Below are experts of layer 4 (counted from 0) of a mixture-of-experts language model. Rows are named router (the router's row for the expert), up (a neuron's input weights, with its number) and show model dimensions 144-191. Each number is 128 + 32 x the weight over its row's rms, rounded and kept within 0 to 255. Numbers have three digits each.
Before each expert's rows: "mostly gets" lists some tokens that are sent to it at least half of the time. This comes from a sample of Wikipedia text that the model never trained on.

# expert 1
mostly gets: "American", " Authority:", "British", " =", "German", " București"
router:108142160143137125089141190116165141127193109107082144132183144131120134061154107130126188137110098178139091128132103137133131182117123070161090
up0:130151167160109155140151134142121187172146129178138132167149093129141160102117149134087154129105154089136128152110101148131146038235157099140117
up1:165146111135135170175084122091159057211143090093119101151162117122162099135118069144137120129093127112129101123113124064166127101140127168185125
up2:121192141097096162099120158091147121161171062087141077091180174157158138144106062116144122165033175189165109126191104113114074141144141131140034
up3:083220136110058182088085143142203117137152162082109151116132086116144122129114127136144172118151144104108178172130121133125098107167127150084055
up4:118128137096153178116118131103143077149167105107067131164133044082068090100044093151099157133165142184129162148127131122114200190101128159127153
up5:143186155121163132157080150189103127147140145165143158142120156157135068087101147133124134178119103113106134096095139139128133057098115122137116
up6:164094145098096145092142126141071110096155156088127175114170135093102116155121105142077101159152149109165164158127158127196130248155183170123180
up7:068190171098105172156154102098136138133076153162090074090176077125134170134114124138098108114146124135167105191119114131074204132164131122135140
up8:117130145174110220123118161132151094120133113122143169111163107091140077140156154183080133149156093126074104065075178129139168119118104105130165
up9:088114206079196203174152134125150075182154125145142105137098126125120125112098184149167188115129109143153183208153164094190144115069118070124116
up10:170128141150125145026086143171120119147176108128115130164101115133111134074104120135165175118126106114154147163202124149089075161145107102127108
up11:179159132188185106085154129128116171159091142116059112121123140141157147066110087094160163136124102125136115110118139078147140168132152131183151
up12:127125095121137153160114169115171169161133109120108187141176159113105167098113134097124137116163133144119130130048123129098143098117083149115109
up13:149145131203165104140109105165140156144061114118135132132174089121111120131076121096099171129143130120145160122073094115086095128164116094146096
up14:083172118084158193167090176195038120125087112124141154136071084105064056117130119092119189138160139134151119154108100113138125218123195072118176
up15:130164114122140159118118115128108119121099155123159082180165113111100119117123135113119127171128077174055077175165172085103135131155115159147166
up16:168135126175142095145079155169089111083092165155156084138096098126107152078134124099123106156186103107121146137081104136180117163114188144194120
up17:125126123061204175093154145135062144113152099159052125141116096128077159076123064106154142153147113166091127124129080116128112134179161101172163
up18:152119105125173092089141075157120104125128128109134138146131088141116168186110117120146112124151145139123146101110169108036136086106149137179100
up19:105110169112064158144138165128074147175073151091133120132127155112100139130114145095117066119174126133109107158098173112098116091091155112094092

# expert 10
mostly gets: " would", " been", " could", " have", " became", " having"
router:098139127129066105075127108160102210139094059120175155143149120142187117075098104128139151161097107166111068140163150140159120143081155054083067
up0:061094125110143134121107119128140213146129123065148067187136146100110125051152180116123124140209099111064120134088158223167148168076157100117118
up1:136120098121121114160171172151186139103050149145107172185138179078147092157133188109133167107186146123107123053105143124129181141099124124229105
up2:145124131146141109159151104124120145121136109127076100161132150166126124144130135067166167194102145141115109076108121121106120023135156111142169
up3:133176115097128140114199074129108128082150135206127142101106126089119166108091110174080137158088069128084094169173119162123087109137097119127122
up4:131078144124102174072134108138168227111128130099132127165120099172155106100150112106128153104116106093134130155099121149110113216038144108098138
up5:078142142148070143184158147099147149090089098122071122107065102114106164120095137109117129138157105156072158171129115127087118167149159136206128
up6:163168194095106127173185086117131167111163108141107119092093143094129126121154144114095117128117172110098111163159149189055169072160148141194061
up7:113120118135151131110121120105116100106197125128099131139147117106114027080108129163095080038095130151149158177073155220167142137105177163094154
up8:092103091147123169140063161089155183077087098123099150108148135143088144174141123108135157085133138098179133113106160157092096120123179135173100
up9:091139130088146140140141167113117108121135111196149134160182086059094122118095134091141159136109097164111074061089121095101145151177090132108095
up10:161146172188106123169132086113161116097146125097128113114085128136171202144142091166082144145180084133113094122089091165143139134128194178121090
up11:141096110087121121100141114155160162119078137164115147152108126131184101110143169087117148062133095127044128191139152166102174102129132169114113
up12:108088130157121114110166156200157133128136094142111092167120099119164130158107094214100146155131164143109131133124061101120159108150102117115102
up13:121195175093169125139098140070131157145177129122161094170106150144120158153127123135182121142098147063151119129097136160112109097189140101135113
up14:164074123101121140129174166142093124133139108123149119123114124185166071065116105129133152134163131149093124106094034081137104185185130140118184
up15:128149042149133129092125120159069203104108134134143077082176159088150105121139137103153157098117110127157091161186139148120144178124174103139140
up16:140137143156142110034090134093138106109173175100129125099134177164131149144146108153150097098153164139087089080120139147185118113181145162098110
up17:152106194088134106047071123179136159192130090102148110124182091133120091149140127101158110096089116126130130133222110105108164109143126119158174
up18:077128116092106137105104148103086124157099103123095136183174156110135106125171126175172160114071097099117178042094108101072124160104160108060122
up19:196137104118079118125119120124099079111097124102151137155164149115169095117087161102101110160178108158110100144124078123102067151139089132125143

# expert 46
mostly gets: "″N", " Coordinates:", " Country:", "°N", " Born:", " Location:"
router:116137135132136143064131205115116130109129095114138112152118180147164157099106135104147133117120126157134147116101167144154129167114146104143138
up0:148098091130088096132145123099158121150077151153196116123198147111137133163097104090080092158110094194162081146133127124097121173089142153127141
up1:135204087195143141155132087097058134108120083092115156121135117093149089148140032166139127136080102082081102115161111164119108091137179093115094
up2:092097125079034138099132121146184099159161180094114124104072114161111102135117112163129131122108126102119148104168153127177122083154101127081129
up3:089122112188175127092130149144120130094134112111132132147122171134100155108152154049093125123047152166083097158163169184150104139118148161081100
up4:108098112139125148059110109111142083139127104177134106112113144136195123184150077157116089162116152144066104104115124127141156152124143127106165
up5:116183188106152190119142182133181099149087126146135088085156163147131078119101128122113164110177139139074104106150152124099117195123120088169149
up6:141099159133114110163069162132124190178087151181164076159151146139114114102194131143177107161133099135086132111115198149111163086122155133151094
up7:042074088139142127122134160065131136085100149125102091178122138153081125093126142074124107142125149121057164054138159087197154105175136144107116
up8:137179144144131121144101131084160131105108133111138101185182125123117142118211063121174142108085095151073125133081217100140171117128071134101078
up9:097108139142146123132110105112118154126141105092123116146079149086104140102148112088131143112056119124121160166137121133124161131125173112148166
up10:149147142146107119123180127125150180176180205171126102123194132097069163092140160108141106101143163159075094115145157131102159122181168112128084
up11:107169131114183049109076116136036163131119165133130098176161089161126086127067120111118145121125089101148190121137164073089132140168117182161143
up12:152162119153153130140144186128114062170039085114136182139149148071153110164113094118116085115076110149107131167116168116111085105064179092106161
up13:089130178170110126131150162191110141129130055103150088156145090122126102156151111084152068100115141165093161116100181124085156079150144151119149
up14:095179136111198152139121138089156094165111145114124160147224093131108110070059131127154132093155107187072091098174104171122154165090100173056087
up15:169105132164099120092157163135133102140142140087111089128114054206140156106125104150156080164172176044174117144119035118176133122121111108100111
up16:135157132138192136095151119118155184159140151115067167188128149138187135159156130101099142155115180140068127174106167151152125132115109113121150
up17:130173138127101215117109116156163188127137125156127128118118089149098127155073111128117225102124159142098109116146108094165107118101124198106165
up18:127094119062159135067077127158173161169146130155120177125142110122141161106052148112226098108141160181100062139121135179095123239121145160132117
up19:169140193044145139145077179120125146131092129092197088144148083183177090151073108123142056136131150116139111097217120138151185090144163131183129

# expert 5
mostly gets: " .2", " Opponent", " .4", " GF", " Pld", " @"
router:072158181166081105100132130162107173106103081129155102155102158143106183134122136145097119187113121157167107132123118156090095116113140111109139
up0:112115098172178088127116098097227143157117177142094068112134064087162170131131109119151127157114111188108168101153129082112092182117134157241060
up1:049162083156138106159131136081130153099124102148118145078121079126131144075200078125108107195081106120142184171078132122067139130109121178123140
up2:174113107145118114093166138126106094134177116157095144098174146048123094072114120146150129123074144148206138122101113099067135101222105125078141
up3:084095062102110069102118128158126189116095110112131178052133107095167146080141052158118158182082102163133143217157132182171142108105138123142115
up4:166144125215152135094122081095113125117115096061091152150108117128137121125196114176065111111131143126115090146162097159089083132142170172135035
up5:237115158101166096150134147163132134134115156119168128113199164101127155126143154143140124141121140177146074113154124080088068158127159105069115
up6:147181095130093189196215119147082122150173136074098146168131136128138152119123108096148114160120060140111114134128154137158105165159111133152141
up7:120141068100175095164094130127132109117118128172113107122123195091122159129143080116101136116088077145177107153148097146142128118122150137163116
up8:164174113117128130128182133143092155172099084182097119093167074130130087139145168137137098180082156105099112151112118070153143110134113174123200
up9:116148188058127139090110114126094138157087148112176110138110143094148148110146153159123154130108121128130154115137137138101117152157170123084092
up10:100147150134122093169096095084154080089118092167134079185134087088139170127197108142128116138104141073221119083123135115106135119146167152125126
up11:109177137143133132096127171143064108142115153136127129112163130174154075181186116189089120212100139138173152148129114183108099097097164152127166
up12:091175163136178112182111133143118082115146063095172080127133103172124158162147118105106167104094111130168134125093119143061072141138134148118132
up13:181111171148113111159072111164112126101134185105138129094102142146144074147165184065126142142085140119100121167117106159140079143096182096135153
up14:104089174148131106113112109166147174128156113094072103122039145135172184145078142059184159157153138165114135107193166100091164209110092124117113
up15:096109135158090147118185083171191116098145124119107135082147061099156126111097095152102192140106127182162105159136114170119160096147121125087132
up16:095163097129133129142119118125140129132128153105177179119109137129162143102175115100130086138144102071128104170072085100128113180132160088121164
up17:101169173153154124104073160131160159151113158097153136176074110151111191090116166096067137193119181136199133172132074142139102096099107161114133
up18:106121172062071148120131120170132137113174078083136154149155141132091149062119088135174140109146082174101113120191183129115128104189119146115184
up19:156054161110124111106082093137147102156083114162182057120147148150095108213127113166115130144106100149180057084143122142155158082110147140095093

# expert 16
mostly gets: " ±%", " D;", " W;", " L;", " 6;", " —;"
router:163117102192083182149108118161052156170175134092147100102111090131111201083117110141129134194094132140157124154148151144166157227052184096140116
up0:153111078135182190118121130193086065097184130133117204081138100148082166078129094125120093114138137185133184124157160137149186093124170126098152
up1:118058095142131076090150120113127106119089136081105116172142134103158145086114126123113134081124143097144137119112125167165167093123128174093165
up2:165108167159123046132080140164156094128160141128192143127120154082147120123138113125142149162124125149143096121124154053144081113136090095100189
up3:113128129126139180154164132138102147081113182148133127127108103109134171113042158114105119127165165102164156084140142128134160117152127122073103
up4:188086114167146133105110106175141110194112089095103171093160123137188099130103140098104090161162080161101164094164172128013096143082157115149118
up5:135098069167118150086103128136086130138132123164116098112163164128123212128105094121073123181142127053176129146154090163109150116133141168111132
up6:118147133149137086112040103156069118141116221143086134141132131122195178116121099128130143140104098161172126123145152112142151159146126112085122
up7:153128139116138150138164192088198088151157146176138060133121123152120165128121088134148080113143132115127167064130145101087113159123108163066130
up8:088112148155130064175101162132109230193088131128128094124101086092100200132174201161182147136107153081146096113085107073161064114100128154103145
up9:116104123107100084102114124167134171112128096133120126148170145156053101124084111131113133160166045086124153154118160166128129101047132110105171
up10:130139146138076115164076122113114122108157075123063131100115158157113144110068143076159160157149125205124073136164061141092122122147165119136097
up11:124114138123034096102084195130111090086124150096103094101114189165139157131099117133085141156068116168122185089096088148120095097199149122083117
up12:126107152185082162164157138136153114135091133175150130098135088099145157070119090120183088129186125132137182100033120087110093102161120081098081
up13:121099168120120068108157116155127117133079127109116076161102132123189110159121087143112100118124104198133132123092155143139137140157117068095116
up14:104168147104123128136109129096159095106188140054112158154081131118113122127082117149152172184160106121133127164101103167098111118084116140112086
up15:107162161182089086118106140148164082161150150165094160170106126148117153101141126082159081078121161178128094082173182131134165105172107074163175
up16:111149134135119112139120149090128078068103131180137113106097139090099158122167144088117161098122149089077104099132136107113162130118125189155144
up17:112179101116113127191080146147140125124184119094117112088168093108073142155098153156123111094111131136182090128050163168137125140174122104086138
up18:107122173087105109140140091149101132116080196121096169129169174079125131172200128135028103126129127062091142117112129183167098140135139132131138
up19:132149124149151131112109143087115154086141169079098112125102125124133118130100153074159152174087097080125143112156092162129112106097061054126120

# expert 26
mostly gets: "ya", "ima", "ji", "ha", "aya", "ง"
router:125106143128093139142091137144159171162117150105131126145121157097100153039135106090130120145115092171158089161204084159141154164092134158154102
up0:115150134052064075135110163110143134077138086110176148128172111079098067106152113147110092114103119084117118085098122104128122112117105149151136
up1:093137096176151133090155125128142126160115115155114070180101195166112147138088089136125159083151136123122157207142122154122120172154172118126144
up2:163136135121165178118113104128099182145089213146131106082121114112045116151109157103134157162105064104086144132122137078140092182089117180140126
up3:181131100165104139141143115126121082088138158112150139130047076070150075137106174141130104174140148151146136120132183148125161171098125164169082
up4:138110172039125110089127131108120176137124136137148098147163130127145115090089121169103097121095135151146091121128095132037144157157168128082109
up5:119121139158156111091162184150127226131140135145162149137148103116138140106149115084079173119133125086059119135115086098154159124107165154116154
up6:139173155139133121124146114125113159106164139124134156155134104142101099100174083104134111161145060135194104121136125070105173076141116081107086
up7:112151113180105100135091148134134217154109116095126114162134122127130106079162145107200110101075159145026103151121102094100065089194174112181137
up8:147125126117152128129094140087122128058123106222085068089155188159176119118057114102120156110154114139082133153044110115170108133080178193048156
up9:132063118138127120113045093060170154102117124118087118104154152081125112157128108159092132123143077122141128079175126134125139116080127137148130
up10:153095100104139178095130145139072206132135120122136103119164179125167128122074121150122140150153116106147144171104101108108132064104093139117141
up11:117142178107082114150115185135120211125067138085149108143140125157156055136105112117088127132146113104087123137118167181142144129071121113139116
up12:127076140196071147170089051096179095079172138110121123117078154108121113111166131067159168130086142190089131149221158121089150104164145129095135
up13:159138138148095139172089156154084138116063113103123137077104087101092078141108142165112125137119151163153112099140096160173161179205165138155130
up14:100134098109116120190105154104091121141109138183059083154108189130127170096172061140166149095131095104136086145107197140091094138056130069117111
up15:113176083062131094166148089162126160094123156152086166087193120092102151116134156065140138109125164163143106148141080159099080141120111124131129
up16:138113120152114112144144100148130162148099140159131151146104183111135175144140166180136124122125083137168127199122128140089161123126138143044108
up17:115154124128144136155097113200134127042073108106131070119132164111096168116081195154153169168145111106126080125112116083218151095174116112131121
up18:128118161086138202159116067124115082168125124167119138165110199108153111051109163151113116108149103115135146129072080124175152145153115110124118
up19:132137110105153102095151142139173137140133116161140148133129131153104132073109136106100153103125125093183150150163137109182151174125139108065168

# expert 15
mostly gets: " *", " (R)", " (NED)", " ✔", " (incumbent)", "',"
router:064145155201090070150069179203120114135139111123101125152135180115138136143113125115102138173103132135115100066098127122151115135051106105138094
up0:115097092116139134090127131177111152103177130112124135174163132132104166127136054108125136125145073176129116156144086134150114072067055109130159
up1:175128159111160149083151162118091099133119101138152114104119116147165122133111167099130163161118117110125100137142087133115094168124190076130122
up2:125143157122107162139164158091117129145128111174128056088086161053125120115103099158164134132147154162106196132167172143171128110153182135162178
up3:162142196112113090074156112150083110110134140062099078025153108145097133196167080131099098245127079128099159122128139146128127155100117160134152
up4:117108114147103136103043130142114136119085117152217101120146134111154165142075156117115175097137119113077139138152086072108156163115107139099185
up5:153120135120110159132099123116101174138117145111114122118168099112094129124088112144101154156113140156057179106198151151114110147081157085088170
up6:086114140085074137185131150125120081133149096135223122134131087130146178156131158106131169125135046102120135199106101155053117147128112120135136
up7:082141129131163114090095049178150136150152124066166142141143103133122151113111120141140149145104131122182148032164099158122163181112136112076088
up8:147087109087140124128143062143118159116169140141168142133155122132097103192119172131134150116156087098151110145057081085103117196159156094192150
up9:134116159091132170152140114093178128112112169144151072123155130204078111078086102155086094122144154133121141162186124103136109115184083175162081
up10:120145128086104142107129107163166152133115129165159084150127110058121140111105102119168128158144171168125095117143117167055148132096182128062096
up11:128131125153127073130106160173097124114108142124109113075103158102098100131079135141142087141150127087106127121152176166060158181060058076104096
up12:163127090181139153120142113113133093084158163112065163153157154116152136091188070131145185100105115158145124092187154148156087131108153088127146
up13:127103160106189135170164048122147099124143157113146134201126110099149080116084098119128070164040111149193134146073155135159161169078059093131097
up14:157178110125113135132098101202157123118058102160154144148144130130135078169031121136113105183153081137110094083114071082152134146118200100131146
up15:074143119158137166096146000129158122133149127088137119167111114151051105109099139158161173096177114143125129104149076127090122146138142064098122
up16:133170138119143131100144101165099152111089103132091143070166136087066160144079094044181179083124126163101177095121113141154137074111175117057149
up17:127148188192102119112099161114102143148105055136107153127125162146101103103118137062139150078118132143128166112159147128117147081074155134153094
up18:125190109171105108074163143158140147091097089116113078038066154123166150212149084126095137134065127138167136102115147162082164080142133135075145
up19:144094131154133135110104168186097111173140122184154148143172180105159199122128113114152139108183143127151147101155114150110189178158113151115147

# expert 47
mostly gets: " Army", " University", " Council", " government", " Congress", " Committee"
router:108179100134119127068088178141138217138159107104132091132163161132113078144068135112174150146164119154147087119123149102131134122139133144126110
up0:191147135076129100137120112103159170089097148116115114138199113111125137157146164123109131159127124198166098112126074123090181110121126153093080
up1:245133128077113163097140178102125164139125147109111181121191108134119109129082144150175172090120188117139172092112133120138146105082169155168125
up2:126160152162132173085163203150153127130163079211143123116189125133153158079134125125124116137159100181093162126126062148129107058134119163082136
up3:152147111152125116144122098124136142136143165177157139177078146102132134136110180133179169171170176128118141083117186152098148185113141128106153
up4:164143142093105139085101157111172095107122114105149118096159119132135181131130184141124193107123069119103104148092092138120101175157154154090171
up5:116156195091115144156114153090110120097149073101150121157087114126140141124116145127064153085107170140097105102073107144116136110142124126141110
up6:122205164144108117095076100104156189155106104115130145185117093107127180165088126078139176087092096080159075089187094160097079126137130112127152
up7:164087142185094174141122107196079138121092104145117100133176151180176170138063106124177086141125127121153070148142102115150103143183112100165075
up8:125119172170125109188122187100120085132036184165107096199110154106092178142140098071160091148122143096094121114102072100141185118072152145138102
up9:046170131129111144141142166168064155153120082163146121183085157108119131094108133168164129094087140150066140129150112131123094144122157182145150
up10:141104106177133132127166175107102113114145153061118079109132154154139148114151104145149103160140060122118095159100121113179137093151099105138128
up11:155100104143131132181131127142106090118136112135151132129084118127155146079151100118119036092114125143149086085121169178121134098101132084144160
up12:109170120146135161142113167099077123087148122206091072079143086205154080131118122129081110148109174162204120123127107138133122072097079203116103
up13:120083100116162123147208111126111154190151154086146133132161150133181116133090133107131000131123091127109129112071155076126121087121127135115135
up14:138153123121107173095152163162128181176163098103051104144113163140096101049088117138168174195151097122117163168111133071142221172141172095143068
up15:180181149120138134132120143183149198160123104148102119168108123138127094099108130143106104114138131103122108097141124117118086168127135170140087
up16:148182161132147162123104135106083122120178145092109060143170112111116124095124115150137141100160142169134160155129165078146063085185130159144102
up17:205122102161098178094085129107143076117089188099078122186146124115151098160148201122124118120146092082077119145143155070110096098168117134149115
up18:102179060095123127186079083096172096112162142125113108157195129170069126098069139184187128105173110090141053113116158164134143101122101088133086
up19:143150111192140113113118130163134145135122086118134109159148081146113106179109159121109159093136114101128134113131128089180136122107166131101079

# expert 21
mostly gets: " Creek", " You", "!", " Your", "in'", " You\""
router:122227150128102154078153144143108148159119032091147114120156133124111114085147117085146144139123110102122139131171102143090123125085124133152061
up0:172077082135081172110128130148118133108087113099101066124129139119129155137108152097171157154112091156151136126126134130218106168079167120175118
up1:100162154056131072090106127137119154145091134171160105095126171121123089090215144125113194087116126132118131129141176186082102110075115148099150
up2:102123068112110089093151106121150020112209103130091142149117149163104133159168166102131090144097122179116081106110136078137131132151160149120173
up3:142154109121122111178134148146067124124108085201177122124136126057103113130113113101166121124166088125080077186101121125075092147157164143062131
up4:063166181155121102137103154118132071149139097129206112105167153116123110069160122100116135151150112157175113156152104129083083157131107120130141
up5:147189100137165071090114108183143223119156124136074109103170109116112147138147100125139140119152093130120169102185095099201097134149155130143171
up6:214170105115102134101113151131128107179146096171094099150133138121104104075125162123135142147080156125150128109142115147149128118107139134137101
up7:126153135113105109081074108091169085142129145130133104102062163123132188175116086186165092094121126130137063081136147130122125100136154128122141
up8:094137117134147171160141142136128139112189148139115141161114132138097118154139124111132120087187116093064076086125151101081146122080129179168122
up9:094196163079124158110175098182143159211124111161113142091100160122124121125144124133168152099112112120138150112118134136130091115096110084077056
up10:097129122151143149103101112154092121150064081088093182104108160138135142099142151150147134127113130150136111131162155136089112121149146122081088
up11:118148125107155159124074126087139088141059112117142123145095125110083126092097154105102115137184123146181096129160159146162146167116155105093134
up12:115106134114109070103117149131144077151053102134119119133139096129157161107126104139107069069106165113116119130126118112094148191171093177104160
up13:183094135106107133087103129192118159085157094128134137096140080144182152104110180127201123131146104107143114156130137106149120116149148077046148
up14:140111095146137143132130092137118109110187120144149082141216193106142071070162096141168105161110122131181115238125178115168138134150198135140157
up15:109208124080170168090093145097133113164137174131139129120123101173081065174140112103169121152047154168161112101114157103148072162172205139181084
up16:153158094120119118053117092163135209116093103093180071101136069171164134129107116175133135145122131101107125158096115205110111146121140083099108
up17:139130146131126074173085140141178176123124085141146055103094152099127121164125140065132146097130142156118132114102129181134126107205180101145098
up18:132157156163119128110107048152148143098144146141079076140163164122158120170130114085133098101086120112103127157092162142147051051178117075166077
up19:126089101129137097111123200085157117078146143075146165052130099170132149090168115125082135183127171103102170058158146144110145155142149083044152

# expert 28
mostly gets: " %", " Votes", " ±%", " Candidate", " +2", " Length"
router:114145131208076157123113139169121177204139110133179094180125076150167126141106102111104178171135131161120131097119101125073162187069124101157087
up0:128103113127127142229118183186097159151168124145110117168127120138123131129128148103163112122052136124070135072102128182118131139101115102136100
up1:128131113147084185153138138152140042123186106112174166140145051081134132106184109112076030136107074126166122167161105085146117135131147117109129
up2:129117160166147140107081171177137151133183126071125162178188101101165094149176054100137124130130131191103110102099151124147122157109105131153122
up3:120155148111144196094148113114130198167158131205158142112166163119101155139161102123118155202186127136191079085152162178127114177120167160125093
up4:161140108047129097195101091180199109077126133157114101194086137079190118118113129144119080121169155113116117086064144157120170143116089108097092
up5:118173181122114147104140161115185155172162106080111117111170120112114137116087066104157197167178085190118134161087158123139083099093068126116152
up6:179092102109084187152102074123126102135130155146107087147141118082125131060099124124115189131108141132059154107133146096180093055124109180156100
up7:096173120096096125103161120132116151142049113117079074165153152088127163080123098098125106110158178102166156047129131118131156120190148103125135
up8:153102081097157145148088148153129126096103110155191185121132102116184114152195129050103177132190078099159159123100080117099150174116186156149145
up9:096138074097152108097141106113107168138140030133106148126035127143144183156134115106168133135135149124165119124118144093090095175115139129116056
up10:121140123149163119125169127072143179117159145143160176148127099127162125132167179142126108120145206142104157150081126159110147110130115099114156
up11:182129083182169102135162098119184188145114130149144137106156158162074121173130090140059160132143070119150142120135145132143128093103142129100095
up12:153133078125096127158135111123148124163108096087084088124177137153143097100143072135149165153127114168160082150136117085134125150121109106118121
up13:231138079149149132087124147178167100156122127163118124117169100176134152143140134090087093151167158119085126094142150145145045079131166147110135
up14:134078156125163121146129161098112178144077108101087048110166127111109142099077119112149122094158208153128107125152180101177094095117108135130113
up15:172182150172110183177087202174134038168169099128076132153066172092110141078121157046070076136131106155108122120140165086074124137075090084116123
up16:108182106090181141173177153154135092136123090119099128166059154087145111147135152103093163134103136145093089137136153167095092134145186120159190
up17:145104160093075178144107137138121125158153090120099111107168192126059126141101095124121102126235139092116105110111109139135155125126157175094118
up18:140100171148106124072150135119147099160138100135112145136135106108115185148137094161132148131154118144144081118151095098123124111141128066043150
up19:105113202117092098138110158146185175101156118148117097124134054180086142176146075112119123125109115153169114144134214189152176136073148032063128

# expert 27
mostly gets: "uchi", "XT", "ō", "uka", "ashi", "ï"
router:150172140107098131185127119164145146137114095085176086178152126117146119130111127157133133169083118141157058122099127107112141130140175142142089
up0:127165110152114130147081106103133133173158139117136087093139171137136120103106112112115173098165128113102083106114124073138118141157182120066100
up1:164142090175110085097050162116148160137165155126146156130083142184132165102195103180150126146104069131074140170114142132167134097161105158099158
up2:098130146149157138188111119147091103160083108167078131189116132084122151107152172166130140097119125105165131124136136134122071087096137178140112
up3:109128128128097179118160150189089144143110119146160191145176162152186088163114158112149149108098114089154161112153194191109146129112129153146106
up4:137111118085125099113087082136129109126120156161134126100185098098166142161076090189182147139144163112087091143156146122097161077161149122141111
up5:137114112176124163135041150136187137135139210074076153130163154109089152093164099124079133119120106104121130105134136084062083118143140157156065
up6:166120130168099123155071155114076117165137141099141109129151127091129106130108157107119121108104159096130050135110146094136156149108118186071151
up7:174196121144145087098082123103229088086136139131129091133128143131118178170090109108116066196085125147121119147144137134112089119116122144093123
up8:152129160109186167040153131113134116186137150058110136079154118104120090157181128144173166116135044180093104126140227178135166088100114063094160
up9:144160182153131092142139151130168118147144129106126083175108167156103152119084146161111124102114057167137142119096080123137120152133062209132142
up10:157102048129130173178089118185099104128161168159149045110125162110106123149141174138120110087124129149132148117087106057116212107128135132092099
up11:119060144139126107189106110159173148136139126124123129108161136190192157128084116133113131108182112158124188078109137058121162127124076119135065
up12:134160103124131139119156111173175117088195196042128089099124156097113112160079117112218170078159123171182113147142060107147124068129176161135122
up13:159131109144099097156200111141152062129111103152119088122160126063145166155142129255172176117157111151120112056124100124185078146129113116109107
up14:179171128120127092101119146120113131076148103140137137146145139133129117112100112083051114130111127153167128125107118130091085086191152105078129
up15:145180114122099178145112096130179141129123142145172128200135116169137114165149149080125156062069106104117147148128097088113102104128111108120140
up16:155099209132111060118119161162112178139094151157119115096143143085142150145138043104132153155180087141120117118106079100178133089142161062062133
up17:087089159088150138159119095101128117162136061104107159121165139112145112077125149125130176170107122105189020130083081164150094146154067134115137
up18:140069125120143164117089087060089155093125069168148130116158164132151145180110126118156140070055193168122142157149192138085155150123110201129097
up19:076164135108049169164181157140148126161153128164131132083106108180117128100117070125150132129133110103132125093118091107060132127174168111153148

# expert 40
mostly gets: "ç", "g", "st", "f", "l", "feld"
router:108122157182143115188142159093133099108159131075137137130118143077103144092159140124142148158170104134174061117109129086108109110082122088138121
up0:179140092176150123193081190089077111053095119136108073141059156163139145194091154148173128122160082168100134075158104156101079155155142106164078
up1:111178088102080119126154163167156139118111100099162130106113115050141118137134151134161058084165093202150103099120111170115051039092133120181142
up2:151128156124207127130101112146172142135097125115103127139086115111240122107131096140101121158109099108133154126107181113100048138129144124126173
up3:116185114110091080096108139152091154140072134061160140143179060165118140169102061144122086097129137109162112158137168098086108135135068186102152
up4:166176123123102182082136108127151126174066125044136087161159161134133130155083141141106105087187138152144137083091154067164135158184176162106138
up5:163116115126141129152139167155090154079074141138087112106113125107093110097110148119078080098153130188152123079151111110162095128052089142173128
up6:115112149197092110107128159153154102189109092137152134089139132116118134137073099146127128132119124095159076146100091093202146091124101090118076
up7:135099134072164149210110165172139113103127123057127115175163169083115102154101116088118140169129175105113070136111159093087149132128175168125137
up8:109084122130099073120158145075056133109122092145150077131108101058117129127092121141083199188110133097156111085055169110114109142158181130139137
up9:075149115119103105137164078136122156148082159119135099093186188114127139182095163111109095119163144125171106158135042091102139125135132181103083
up10:142141145119159117164129118136189147108104159138140132158137112109107146104116141065089145106152167140095118155117094142123126112097098147140159
up11:058138164132120163124085152125131118148101172150159113127118177084118142169116128089145122037116111125146115146082134112136065111130169132183123
up12:093115072192149077090164124131102094053051170099130120048099171183138185169142148116138128105146153145159138107197100143133080087144116117141102
up13:089110184149139111102158149154135138116114122109132198087102091132126124154153154153080127195156108114072100116177184108090176076149152091150106
up14:083116117107137122070099101121098101122124148160138072139116207161034176171137176108107090099137091130173111142139116179171086100056153169118117
up15:146062186107161126141071108145142175089173116147116120114063147145098107099121121156156141111138124080189159139118117160136072118168149079165155
up16:105185116125171156170114145064164138116070148152112123090173151171125118145140086182146069192154140168128113109194135120093095072126124147125075
up17:085155142097124162071164127127129128143143141133129098132183156112064130175155090138112073091119079111129101126148142173120138080110180078110151
up18:131119142113171159155122186178193100114106120123163155112137114123141151106148171163157147099153186088151108128126096181072166108124025119086085
up19:113178110102080041166149111072121153128129079141102076152132178069101181141197189177091143119160154186126117114087129120108129142142155133153123